From a checkpoint of a small mixture-of-experts model trained on Wikipedia.
Training: 426M tokens, 6495 steps.
Below are experts of layer 7 (counted from 0) of a mixture-of-experts language model. Rows are named router (the router's row for the expert), gate (a neuron's input weights, with its number), up (a neuron's input weights, with its number) and show model dimensions 0-191. Each number is 128 + 24 x the weight over its row's rms, rounded and kept within 0 to 255. Numbers have three digits each.
Before each expert's rows: "mostly gets" lists some tokens that are sent to it at least half of the time. This comes from a sample of Wikipedia text that the model never trained on.

# expert 2
mostly gets: " |\n\n", " JPL", "|---|---|---|---|---|\n", "|---|---|---|---|---|---|\n", "|---|---|---|\n", " Safe"
router:115148160124112157133148148131132114162110138127154072113135102148159119145149120117117120119134107127142121092140097110153125099121120129158137127139132114147123126130128077136164124132129079157120132149106109110149160139138152107152138147133128143189130088171100069114131159154151158182182125152117116131135125110131076101124140106135093121121105131202100142102183104167141123089147103128095137124126119177139118169128154132146145135125121117104122102138148091098153139124094117125134118127151170125111124155194125109128129122078140145086119142079113149111150111131121102153
gate0:103138135136175110178151091133154078078148145092113110141132163119141129108147138106068149086127090130121131160158129124145122131131104115108150098122127151131127140126090173128118103131134169125154129099123110132122097194149104182076148153107146136111115174096094133156119149134153138140126115147108118143116146124138132130127203100136159179121168105123125111082105110141142082116146134157147129110156135148119145116118154124139122114156120102124129099126153166130112137127127061145107160096116085133112144124095106127168125173121121164093151112115130078164113120117105113083
up0:127121134114112130125146151090143109095083153142132138130148134200137096101159155132116133078154124135157128128138090135096124137124140147113141139127124134138148142121160111121137100116070148112138140144124125153136136111176115130117133126119087165124137158113120092142094126124167152114110099105143163076091130049106122127136157143136144106134162136169182113073159105126146109130143168149133086123161133117119092118146162089117141134132130164103153146143129163095156147151104107118081113137107110096069159124165151154136130168126081139098111090089106112114134124156097135098
gate1:122122101145115149129093133118197153090123134101139094132127094108146127151156141133091120149139088121149088160120110141090117123140130155110145193086114112111118088159118132103100155114094118124109157111094088130142119116129116140125150145136171176145158149156112123107142147109114126100158136169094087107131139129130159157118123140096105125097135119107106142124129101141124138135132160123107130096126138159103091141149172151126132155194076170100116111107115104150095134159160112075125147143133134107132123153131141162185143169169174120121160138105104119137174141103096087112
up1:146093138116130130130136086120099201146158116096131118124107171134090126109114114097158142116103140133121148081160125124185144124154155133112125124156099140133216157125095142157146101126154133146146095148154140198137106183122106136110054139130087101118086149125145102169146099132157101174102165082121147137167113131119119101158150103105138122119113136117121132127082160090144108159084128123140132124120128125111135133095107129157115112095158140083099138135141122129154111148085112154160068123126138150137140126136133099089132094121102189125146160160169173173108166110148164157
gate2:175111140100103124105116114126139114095118143163172150112120105116142158113095105112131106131106130154115207169119125124138148176099128150096152173163140145121148127152109163125156084145138123131106080177138142116137131127143099145086100156139150089094096163126135162098154127109156132128097121128113147116108164152117134142115126116116175130104132139109113100160141108104126133146143152145136097125171117134112121113110073175130158119123122099130136128118117156153120126138195166100136104133104138081126110171115080089123130147126141130123125108178125118159120117116138113071
up2:115143105105126124114120106161108126173096120139151143107159127152127155109162170115114108112145150109104118120119154115096120159177128161119153135102143127156138145152120128077128098145145111139121112154094096147156139140185101141157088137142167110139115143144141126111109110099105128107127145088117067123131125145200124156082142115130155167120114132111105088112129184129163162120122146099197078132139148133125158131157131172102126161164140143141111115132120072181119159166113139125133138142146126122107112157134118130133106167103124109145151142099140136186122141135138138113
gate3:143138140191150121081120068102154144125122163093123129121077119167156075104136123117101127114165135159140110101105135120145096125128109155128179132160157139128120089161114144115107162096155148118097118085131132143113094109128116096090133129157129157119164117161176124178135150129136121162090103113132169109178080097169118141127135155102125142099128103148150135131112116064150130164118104106109117091167125145110131090162089161124149087087101173144107133102116159124073111110151139110115161116110106156155125138120109129100152114119068142106120097129116152079107121157136151129
up3:089118114098154149118173153141152151136095145106117122149119124156087089178158134118148117111157150056133121134164097135134134131112142108074129164149113133153124145080125079152156140104153120142112089141125134145110106105121086157120183099114111161123132144124109096150119108169160180126133112130139136131148124152137133110187092115099136090118143130150098123145130153127123112129112144136149137149112141185127109142113119083133163116105134154161101130143120108135130148119099140147115089119148164104154157137160116098135152100115141139109158089120123106162157187110124113147
gate4:134113123146122153139142081126114119126135111106120119116115107109085140106080105113114146124129118149153121120116153101138158137117106146163202139135117115086140074138119149164132125161146165141114104146153110092145175144123092209095111153154144118121085172057091147161162125117165153142088169119159134141114115166112149160086143150147105114194104138110138094112111089138135132120108170136065131117138125131138133127096118087135112110175114126132139116172143109109130115134133153135117149169111147082163132124088117138188141138137110156127111114124125137146117145101148148128
up4:154108107085180145075115132134114149101125152124126130126154104115174132165123132118122125125145126145121108138131106118088098140138126121126089123091163144136123118187136131083122153096124128077139111099078104141119097122068117102151109157138176112071123070103116132119118105118092128143136120100123143122120115121130137127103124158145125134109165153101118119175125106112108130135109115092134134157121127121160162057165136110092103139117123106143126134126091131129067104105135208118158174124095111122125113116180134119133122140098136100112111132098178116102138141080131118132

# expert 0
mostly gets: "iy", " Serg", " Bh", " Hong", "č", "ō"
router:157113111150187121108121099097147114168145171089111134118101129156102103164135133103138137115156175158211117127119149149152135122135162139100206135142105141119119125120133146134100106110150134110101110124137120148073077112142087131087107132107086134107136167118099149121143110151095137100073113095156170137139146141115136138124120112117143126042137110125136091151113121124127150132144110120142096109110128123103094124122119117128147117143147139115149207132124152145196115054183144127127110158126102137147140109155098142119096162142058120137143118149108123098099126123118138112
gate0:129098107136186095115068149141168125109156099151141117122125141125078113141137148131123147082161150143120172098129131144109112123151143084088142172136125061092141125141149146156126161158121122143116150168129129190104146107166108141135131178143128107127140069121122122143118112131135104137135108136120084154133099117127083112122147134089116127124149132099129147120154086165104147144100172170114165090094108142109131139157125080114179151126117143055147109102168155142123192125126096139150111155143153170159167138090111110146139150179136120124138128099127166106118128114145128123
up0:143110143158124125122125138131103160130125147123072102115154129096130109088100176153151146124111130091174144136122133123122146114100117131112137165127153136156121148147150106141102120125105121145151113139091118132134094105132134109144149084119140137063162152140165106145141125139112139113131109123148159115127080148063128141135114113164123094126102106131103166122146170139116126120174124125163124133099128127115116140100141149163140121146139117171117169153078141114153151184120174109080119099138097136171127096130129087106135118118146113138141141163145138123125131121139107134
gate1:158138090128140124124165095174148107166158128104148138098109103065149122121121140138109146112162108136144128104139147136109118115133152101144129107105138101138121152116128157127089081137144109117129126145095143131167124104167154138111152169135137153091109091125121118114143142075140102166158204110155133124101161120136123154126128186094125137116127129125094132191107164138107151069118116148169158126143160109099107132097067085123124129123118134116138135101109143141132154088150154128131163159147097098137171149122093130142126152168141123148094111121149138123175154158103102141
up1:124133161156114115126114163173108101075115133130121101150096116097115111106080120166145140154110191138119139156137092139145146109150119159121122113118133115087176128109173088131126164096137085144112126112119105170118118112133107096144134180101128139144168122090132144118132127195121115114130139112135098107131111132145139163146085144189109132139086103139133125105111132132091157125099104133123094135118101130172145132174134186199141130147150134104123057121101149139129135105092118120141121096107163136124127113136163134085133109113155145122126150089090134151136113119135126136
gate2:132141120156120131148141160128165101127131136144154123117111136178124111129140141166127118127131156137122096140161114126104122143118107177109148124129156139114130159130161102168134136128165126136132171173121168087111145146168127175147174113126144099110116151115140149132141114119144150146107101188130120131118151140110142131126135096144136102129165128138163144081136142098120116139127148153136137086119149100114137139187143145100170101137132144070160118123116143117144143159119101189115109135146109125134163117137178085118102134077153124147115140146165104123134113112124112138
up2:128151091128139105093166113143125101166108115103114134137109087146125147172099172130116138091118112145129121101119091090146137136092178128110112151149109115165127173145164170086118100085095111114107121116148113145125105152085098142075100107130139144128100118125149114155100120098130073154119155144101126164102150090148162150145161148153153107096147151149139112159155078133096128120134159138194135123140116086147122116176103135158139154124122155145143102111167165124120109120106122119126139180139111126115087131150148158084115126129094106086091108169129095138136125095124121116
gate3:145134130109154161126126127125125160129185117141114129140158122123135160151149139098136157149135136135139123106152129165115109119157142144099160141148146139124125147116142120114131104141155099153114116105127164090141124120132127102120140141117134106117144098107140116118130112106126114142123076171101101173125083133133161122130162115079078161140133136112166146162143109105093094128108146140112116068164125099156109132151129161063138122099126111073091135116090115113137098112144092123132142141119148108117067168131157085129138099187113082103098130179149167116107085143215138156
up3:149121128118120173152097109102120156116109167152146057116102122146133112126152114118129108100139099139145132091158152138142094169120094111144130161164108099108170120162124107145113114149132112117144107116113129104120126130128139149095186164105130097108156162117160082121113128130105112149133143126115085129124101152121157120061165098127127141144096114074121151089138137120102119104112112193127135064158160143154137131143143133131120110136131110107103104117122161131156153140095064152121101113122089100104099134111162112165145119197084141140092146157148122138146107147161148186
gate4:122103118149119098148116103104073167061130152135118130140121146102146131128125128133145149124134165127108119122121123115142107080123126125108091128196114072147119152158126147166105141183136135120144141087137073071099122121137122149165127137155120144121135123083129113130112135149126139112131137117136094133112120136099125167088143127140122077119114088117116136112112109134123153101147109104092219100061125143120128110107135137105184126108121122142114122120163107170156143153114106168165097167113136105119133111154126086126098133145154144149155156127133111120118119133122137129
up4:128140110090149180135118167136160182150109112118092175096100096145128144137151166129114080146156155167159125091154109177120136153157156141106177117119147128118132112114155110143129149092122138137122103097103166140137134146093143118137114112136129105151123144165105140120176139120115101161133090142162115130202164145137120150122154118130130151133100154110139136147140132126124104160124160118164107180143132093146126104175130138127103103133127136105166131122128134114112106111127136138099098121093106131116097136119142132153143129104142077098127118134133127153161113125121114121

# expert 3
mostly gets: ".C", " Bo", " Peter", " Mike", " Don", " Whit"
router:185138115127153149120129142131120160123111117147095149127122107121152111107067110110104117153062140117083137131131146157138143159077126145185106130134144117154121132091120146116131142143140139105123127113119200113177113145118092090140144072085127140107132098090162123141135114140136122151136139108135122179127132149104164130140100198134126171131126110112163126135075128075122129136101100113124127126152127148145140115121102122152118131105107101137127092113134117117126100151144139109106114104115091196133118154105119129079125122096145119187128086132156127137152142121108124118
gate0:159120134117093102115136160151104149126122153117127128137145107143122112117137117130145156102120080189117135119120148120088120119140146113150154076133116108125128156141107099098113100116149103113163136127115124102172138124168143150125152086136156151125126130129095105119135157168133126139140120158081149136147099192109146157125096119143127157123132184099148165159102104147127163152186104140154179170135150147127107079117142093139115118120128137102084157149110113170121121149158153095136113121106106085164119104148121093089147138119136140126142145129130143110090119100116116116
up0:162118116127126121094123130151106150159120161124127114156116122131134115120148124163126139132157114127147111110147169131152123114101126134129122140107110150116125167131121117115129120131182119111150110105139139153144124180144101136165125140125178176145125099115124169164116082185122132111088123090142156111132172162089131178144112174132158099108155180114114085104125086181156115141149049158145168104094102133122100125140115127113126135121101140119143151154082136153141128115166145108115175122129111128101153075154129123124165139132155106133109152104129101155085147155121161147
gate1:180121107125145118106106162092124129143144114155107168146090144144153153136138142174134137148134141141140123110139136117129121131134117143094142155118108082138117119153079133131131140130092138158108112166090110129141127143115115153112127133154136127148058153138134120137101120118090126153142089131131120120170193094116104116065168147122135108140132133082099124120165117176129117120129110102123140132120146148117133110132140101123138067176133122144131103127133116133162141129148103126169129183151134107144177129102095136139105112140180114126098145137137162159141126128127131118
up1:180133116143162167100116108106104111148146111111121160120144180128156178093111088125149088094081139141143145102106087132147120125166103166143147121141114110132111099139114150103160140105140105131112096106071132082132120134151129153103084120133118125127123128097142108153101133106101096091093096134142160139139184129089115104134137113141101158158139126138085155125154127117152110111130106090054128139133157122140122154112116153120100093136146099092094149105129099112105089124179149135129141146111111144130134111118129125100104127100120135156125119085195099127163108118127146090
gate2:125118106100093159120158128135100128123100110096176105114125114151163190160114091105154119119112113128107095111105139150134115143119128138131107146083144107159108108108161119123111093138135133104109085106102127095091131143126144131135181133139151100119134090114147105073136145140156117144117119157087136116135106134127108109112159124130120127144151151131142109150118101078107180094083147101114151161155144092155117052173124112102125115112128084110141083065151142147116114130151100138129108109140122110127067166119130119112135088139094137129113186127135126127165096165108090155
up2:119183127136112134106096107108133107110100131124159140150121134102115117145116117116064126127143136135113120122092151144093146087122140157088117117116155130170114136086133135116147159142120147111121104132102103117153124107184140146094081111100141125129134126086117181116106137106091114087150135135173172163150121132137139147158107133144143130081137125094099098083172097113180116071145101077163125127155119179140123131111130112150089130112166104164161114125137107100096077144097133141133126142157118129104117101109108132134114159115142132105113120127123137154102094119099141127
gate3:100123116111153131122098097069116157131127150143104075132087103165126126138138119126145121117121038152119121174156139149133111123119143130133135152133169120085090111103135140150139134124115137132108143137113135130094160138120150139107126102112161107129105127110125109114099109165102130125136134122115122093127118142126115130118082121134098161150116144133112128137163129101121110144088151163096135143089111107154152102116121138155138126084137157090156112082125157079167152127167148147155165113104116113133131134096099127105148118159141105188115128156103120120138151124128141130
up3:117101134144129123127159158140040150196107067124103148159132131134124156139073096148137114150149126099127107116110105151132160165076121098117127086118122108107170144152167118116075102119124145124145109168144106158159145107086128104113116105147126145129150132153150155109161166128120121093127107086184117131132135151104141113172167130118149081115135169144129109132069138151164141182190148124174106180130144139107099107137155121148148082141081127151156099126151107144131124135149141132163110158152121116125099104160138141123137127112101097124103166107058169122132126149164101104
gate4:198140119091168134090107133188156138123158158185147143161144110134164157111122144104105153126131155092093163126149130174143103113131108136121180140123111143150139130102130135100158155150150129128153100093154097114140116110142161138117128164140146122144130161082140120129118127102140153145162117158091141124089093099154158151113141116133144103141124090089103131164166096111103119128102135092111135079133122115117140115068168097142095137123142118152125128206121123129108082112159152069142148124115157123108155115108105149143146100112131095119144147093135127131133123167154133136
up4:134088155146100127162106106101127143139104111130137102140124155131116097118135137182119100066131112131169116112122159121131151167145160150111159109134096133089125108137181105146133108108155088102149131140141146145130118110084107137102133144129131129106127147129139151139159102142125099066077148150088121119136107109145107183139130101119100144123109140143136091112112143099125093141122149121112126150121128124088106121174147149084131142162140183155114116101100140123113172157166125182087126139131126133100126176142156112133143113134141157093120143117126117128124108074181125135

# expert 5
mostly gets: " age", " politician", "born", "°W", " director", " Label"
router:092102124113088112130138126153116125144116117110134136120137157110087149102167161159138109148118083109041157149134116083098111139138082110080057117122117146094181125142107128127122170123103116132149158158074141132068135133112137165124119146164137103121085118160126119167111138089139116109100151136135105073115112116139124147131126106102159122175126141078118182148171154140152118152133149130143152142106109116130164127153102138119130160141154093095156128175126139115131117152069118145132114103133179127135115108085155122145100135168157133082125136139199097177067140153098145134
gate0:129093114180119103128119179136162128157112117135142102116076175084088145107129137121125144112151102162137130142141148118137096142105139130104144145179142109129122152103130180176109164125120171098145117139116141113098112118174133131117130120114130134137155095092118093106112139143133158095132145102115135168128131169166120139096132168125139146160125123121145159120130112123130109124150120128105157109107115108114130076123071089148134117134100113120122153079119131180081111095127142105135136113151115151065170155078100136133147146118136146147142085082138174122147112156104128065
up0:147124114165125089111126163125106129133111131145125146149113173112109158117138104137187130149129126137120135102123121098097113120131110162078132140100132139122127156141140109124124128164158142121159141130109111113103120101122124136103119092140122156163164173073165117107113134150126128097111147098092146144110157120146112130138109107152149129194153154131107148106138129124118118135162133140130122136153128143156099154115085124124141086112127154133098164109117143198071108135099103151093139128127160122137105106136124133110136143139129107158171127062152141132122106149096113116
gate1:144090098163079108136105125118097172127156143143117091121114170137107094119122160105136121123122147112156126094135122119178114080159130095158149133133136150124140117106146153120159168121140082129082119087080124135104131153132137190168178164134113095099097106135127120142123118097113158119134160147136122116125124117105114172084114103141111145148150098136120159112159080132146135090125158142096151125115151156122090126092114132114131135125132100067082174140134129142165179156153122112159119116140127098137119104131091122152148124130169137139114173124146150143108104070112163122
up1:128146116133112106139132157114108190109121175091107142171140145149124119137128149122156111130128109139121123086145124120118102125146116141083121158121133130151161098099111149140119124148137135084120133125102092128103170139142151196109117158111106116101123113166108132129122131084122114102100158156127074150078091124104167117115126094157134118114131102184144151096132114118142121118128141126158143161139160124125089155102143144139127151149118131092114144142148107122107125140114141128141104126078046059109163058176124125122142106129127131109115123143110113178099149086143195105
gate2:139080117125084135069092104119130145170117168092116089092073134148121130109111071100109152128111084092133147143139110091109121137123136128121150147128123171077164136154095122059138114147158103134088128076126134121105120122130106133088133109109144167134155126098093144151118114136117175098101141121111138107135130133171108183107133120127150109142115151128097139106136092125116113173143109144105138140123149132078168151144119142100159152132128133132139145134125123138120163138124110132126175114137112120129082147127131147094121180163087105113114071099107179140144131104145106134
up2:119126158123074130045133103134143106136120129130162144118126146120126143131127128165095142141121097120100102137137140126129129128144088133154103092102134118131179158085140132121121090104130102124143115124115162125114166112133140114125170071141159148165114062123122154146144151175130121164102111108121165120149116117140142125098121145126117116137124099178139186131179152114098146118165109079131101135090116094136147104135097117099142102158131112123106087099105118118109121114092145101128132107157117152137143132126100077154101086100071119117105124113129140162118127110101125146
gate3:133135143091160105081097136153129118143168165090106131137086105122111117131137101113124113131180142135142151148159123101134113102122116157153130115137175109096129087160151140146118094179112121123110116107143136133111141150121105165135116161073154126139138143173113099130175123112114174098145133203092157113156140132148140116174168117114104114147079131123152082137144157143093140135132168137145124144149112143133156122129133120144145116118069126156144112142088173104106120164111115164105114130117183132163135157099117079114117108108133106120092120134092099121133122131128128138
up3:079151131140114193137145119178089137143141111166122072165112073146130143131138126124131130121129151109105113110122162149107149151114121171107146115125152138117139136096128148146138094124121111144183117137149155190154138097126106075123144120166144100138121118151146128160136134094094102126103136100141075133097101139094144145142142136150111109131189130101113137124139113065157110162125132067139122121137136122096113118145098144137121128111172097142150134119111115103110118128132146091121128098133114131101124137123121188089135132124139103096115150113164117120115165154116101171
gate4:169169131148125086127077133069152118123128146115154172129099163110074105127141129128102157154137161136111102129148159137109095122104116114139123097146126130152153162136129122130112116108116158107160151117115179141114152140131096139141106112098138083091107126124128152093088116153073145145142110194133145087103175122131175116102115080150144139164123142132130130123150168142144148112089117158124110176157126063125146117124105147083126109139167090119122105116145148152134183147131126149136125121118150135064151113143113118120125164133111123118133126121089128151149118121130137117
up4:143120143158171186150164119143148122128139139160122119151121129152130109093133092178141101151112107123172153148094190144139170105141114157132127136165126125115150099139145174109130068127087144133128075154117106105159122138158201131112122146150112141134184109140158112173159130110133131129111142092118091160140120111110114142133139160112142119119113119143114106119123148095118104135174160145105099097116126150172153137103151157139107149112115109132101143099105084144118074153140116149094124168082128129120123112140116127152073142153132090150140086100097124130158133099104125136

# expert 1
mostly gets: " America", " Festival", " Congress", " Company", " Angeles", " Island"
router:105163126122087102124139138134112104102158150130141125177138135118139127174117144176117123128155164102129154168105107135109139103138125144161134142118140126115102140163155119119135109146090163129144126108144107111143112154127192126119101118172117139124153103139143159124107103081115157138179110103126124120097113130153135130152160132135137137137182135120131102119108116125101113146128114145137139101091131125130166130122109108130114132090128154163145110080107184150130118119128091131118209176130134132125109146148144120122086146138134111129165139106120137128146149136106084153
gate0:109121099132133151168112104052127150147127111122168131106104183134112166092163122134057154126137124163163085115156164138121129098128138149106140109118140098154107079105123145154111186152134162155168149055122131120068132147170135165135118129130123151130140108089142138157104151125141103123115124148128114111125123123119118118125116071116102137180162132074099190123080132145151139159159120125086114117111128105110125095119114112105143074118148128125151123032148115116141115103147127143127089110129105120159123161136155105153106102142080101136129155173143152122120140149102124135
up0:125094146196140131149122143105137132140135142137134163121093093133149128148124116099133090142101108094125109108129147175130119066133139137165161138113110121110105130078181099100095126125137139113138132135124131129121145100106161098125111120125092155161159123138207136172159108087082107130108079127124174127103129132123148137164128166122146147129091122133103127115128166102127136157129121106089128138123113143113138125102111158150142103137197165144130172134107124127129128105135130119127135085092144107156069133132127087138147107111116130132138115135124149135079143122136163148
gate1:121200119100143170111133098125133127116080139122122135135126153124126096127153095146135147132152126153084142156116142133146103153090083138132149162143117123116112160098129124123131135119127098064125092144125128110123132114160113132156164150098147109134081124117102136079133109157137168139133108142146113168156135126124142117100136118142157150154182145129108184111134126123133126174114129145119150155112141127128120131099105141135138126120136107105181155093130172137137112110160062147120098111094171175110142153124116106164121064139125070164134147196097108113147135108149138128
up1:163141110174135177091120103139143102186129137140131142114145156155148123176117046132123157109138119132097148128122130126119121121085101140131122124111128136118129153122103138156121126163130145153082096125110095124163131153129137144138106120146096121102126122120117170082138127133155126159141093100111126156123123116155124127104134129143112154131117139152103145121149141166101120121157096157119105144151153134155161139109125124113132094120156111171112100141161117145093140107192097152101149154081145187158115132131119172130111157159147110150164109149098146104096129131160098153
gate2:143140131157161091089144102111141131123130135122112085121138151132105102120175119148139124134111110144146125119131119163135121138081168116149174147141136135169162131145077123134140154127101101074121156100129137121161103179138083153118119125128120080114110151147118126110135102133147103143093105118109120139121084142117115094124129093117145168123101142088145163165110157121106136136091121083150144098133169134099142079122138125149140082148174156140123116138101168132102159108113105087146091110183146152151128132109108131109136146094134131085124168144086099100168132146145130171
up2:127134125117165097127131151144095144139158145112134121159132130116100142121107098131080108116141114148121119133134149168098131164142086156142079115116099091135141122124159115088099132132130132105133086125107121190157149135147134151140100132117143111140151118086100122073128112112135125092115102140145124123087143114123169091120111145126130143126154120111156099136122147088174169141126132116149137132102093117140133173133139145115095134086097127127140111132163150155146193192088163113117139127131096148122140168144105095132122124149139112132138110142145138170110153144109101115
gate3:100091150189101139113063131127151177110088122124148131092107119156063151100110155123107151143174157185143125117137123131151102102144137144136150179155133122155130142110195128148141122117126105129115118116149096125127148110107106110122116136075112160158128134092088107109133153137149126108145089146119115134134122119111101120115092157120120099107121154169147109154135133135124159114152133160122137125124116142146120116139187157122137136173120076157151107132139105142152126119150110106165113113147092119128129164092120119109129102092116131153145143123096130124149133101180109116
up3:138127125138140116122155121194123138172171129081126078115135116138145128118096142134095106108119112094107079161134125131131104129092145135155143145115116170120134100166132174129140159109083104120087142135129160162099112122141108120155178183134134125106161076108125114180129112088131139124136123136104175152088133150167145169151141135153100145081136113100127122142115100119137181159088137129116105100104150144166121104137125139132120115132127133139127138124116144150141121159116118117158145102079158145133155159145130129126109171137124068130145125150110099094139119108114143140
gate4:103112096153099143101081088138124105136138111144170156111087110102127098123100104072108173115156140115095145075145172122101124122108111088170145123120145111152095115088107137133100111148137151119115125098116153124134106115170128121084142129109126118155150118150154164149138173106134127094170175165094093131110114171157140136121135093120147153111096116105125116159126100124129148134122091115118144109176152169141149104139138135174136112121160069117143052123120136112134141138118148087098144121103105145102132159114110116087134117160105149100145131168105115125160144175172138127
up4:130132156117116154132148123111138131125139152104120133131157111110107100151108123127176161129092126145131169100147133136164123094133132139143196153184126073132142143136123143053165145119145112109169118116108130075140101140151152120064078121174115113100198129134127099120075142087103140136113090166100107141131135134168126100130171116108174122127117134098097119142113094118152110151142108103139173146126165127112132139188143165144150069111170144139096140099145105117133144177174129104119136125095088149039126124138106118094139133097144099115152144136132121127126147099086116123

# expert 4
mostly gets: " well", " such", " than", " more", " much", " them"
router:100122137129121120154102119124136142069136087164138150129142134115131157098131108118151155103151109143161092112129136132117118135161148109102129120113131123133113122138134144132122111118140145138135114115186085151156165098128135143148146152128165114128140175100143160103138134139129089100121123166098127125141134121132130123106138112148108094162109144138119117107119141143114125115116181136127124152164148084123104109120172143096112096149112174163074115117122109148038174158138141133148133120119102055115151107100131142169210091147140133140104150147071138116157111105198156114
gate0:118126129106102100145143153122151158143156128154172180090137107103139127113141125158165116163118129184144130122104146172116122130102113121105150167132115085133135164074129154143098120146151151154126151142112119124112157087142123143068126148136149151121127110088140154148135107130130139123089147148087117131117126164147125165085113159118146154181142142118133133177101093087110125125124103155081125125109172084124124096133127112142134165141114111158098148114126130110141186136169124146150119145132116139122138104126167110143114157153156096119094095157112121165151124154090123128
up0:158148110110157118098154108141140093144124144149110105130157131146176085136136161130124128098125180144138120127173105104141128122135097170110146115162168164119134128179150142122168145161143108136109091081103118119181112155155119155129159110111163113100115175173113145147088072115113140113130147108144087161159110134092138097182104096139147129097092140071156108130152142149142117105110118119178136116131144140132138106097109112131155088065131153100145130131101110126120093129106132142122126098135156147113151183147097161100145143101115117120145137122162150104081135124133114134
gate1:112141147119145096139116134134148134131150121148136154141114144132135135108136123157142168141143139113094173149133125134100139080129117122130152133157087078116127160150117144127125087119124153107198129139134080105134136154168085168118117142169142122124127112073098088135135169119099135145114198110121130091124142111112136144121144146141102136103187117106150121114125136133135164090119108069159158152142149154142080141112109174142145132139146107125132150141156114148136111178130146161125099140136109104128144176133135147129123125133116144165126158107107142124197162146143112099
up1:118103097106135150137126153138101057162130140100123140146129103161142115141114103122111119116103135091135115109142141110114128165115126140119158123132114112125121126144105129121107129125152149155137107150170159134155082144104111133115133091145100139122083162118138134148115067126105162083101057137137117145126159150124134116132137155111150104116113118102114127093142129143146115067119074098119130186156128174139139084133152096158122173167113145148118156171139130138116093102146159153117181161135136113128132118122137128101102142113085118068118108124167073087160106152119167167
gate2:108080097157088065120122148130151154131094142124115162082130163184130100146128087132117125144097136136134120149121150147135131117123109137104130158153146136137114123130152122125145098158154177144118172119106104106137138118109157138117170150181131155170168111102119143136144126124100164110134121114103116136126101079162122166149062130153075111103147111111125098105117100156136097116091118123104128115113145143083095129149108138116148099110095127151106141140133138151115122169123094134103075103172147097122097129161105131149165144117113141125156113049059118131149099065112105121
up2:149101117128118171086157130180079113137147162114092125144127098136145122134108118168130173133119129099101175096092120132133111167149137119126144138122157130119092124117107126124107122170137109109161140109121182138193118121128135121118146087153131126093103135102106167112160117102157106090118178110151145117113106148103167129130140112089151166110124134098155112170150153120124136141152130111130132120095139096121146146139159156118107125142138129126156114127095147170118147120140148150108134113128125135130109174142111151098114120179113125157157117141125165124106133113119129112
gate3:134124137149128128186162120117156171161123125096175106117166120128181148134143091102129116109087102112116125150112155123127158131132150110112147181107172125123139144130120148171163112140125114148148178101134068158137135156115105146088140117122127099092095111148124112158141173075120110164109105151124115103120110118133101176128125101113136156162160134099120144140140064104141152122137088142139107112127164137115145138147133154110135127084116088159075102133132152138136125154134129123110108140146099166165133147114105144094121124149146134108113126128124161107115133156145112117
up3:128112101152149138138106130137182145150138131129113106132135113106169121118139140127120183136103097083179118127121100131112135141143119132168118113116119076131108135159120163126130139117087133141172084122133126108126140148110092155119156149138189102145140105146148125094133128112115132148098108169132148100119119147095111180101121162146162135156100140146076150141124136130148131099134098129156096152117177114101186139114121135139132097153123119138099159127101148119129071157136168110096134110167129085173128118092142112121128111111120132149125123108106141114076144135145136147
gate4:132167112151132085172123112140135121136173144184116144127155132124108087135133107127112180142120160115115118132135128096142114176141136128173170121152141121094139135130123138149133050108115164119137119133099154140141170153144148124127135154140155110116146122095153134134119126100112190116089096123130148123103124152132143098131071130111124113092081143121127148107138180111165113140081103139153118129119164151186195054126121138181123130126135136130123139139100119115119159128105162141072136128160154120132150126100132115139152138138099126146098106146074119100155110124136114119
up4:087165125090179161116125140110112133136170166075080082163134136139097126103125133131153103110137121145121138120116102145157123062135127164095091125133135112130154155126171140121103177134114114105113136126129163136122120147091129098114105116109117106105124137097125122103119132125117080126158141112107126134123131137147163111136154153123133097118136107113126149169106110129125161140162182096145119100154075108111075155115114179140132150114103134117159088120098132108159122144112123154139128101113138129161116132179121139136099140125172112093117131129156113111098145130133138113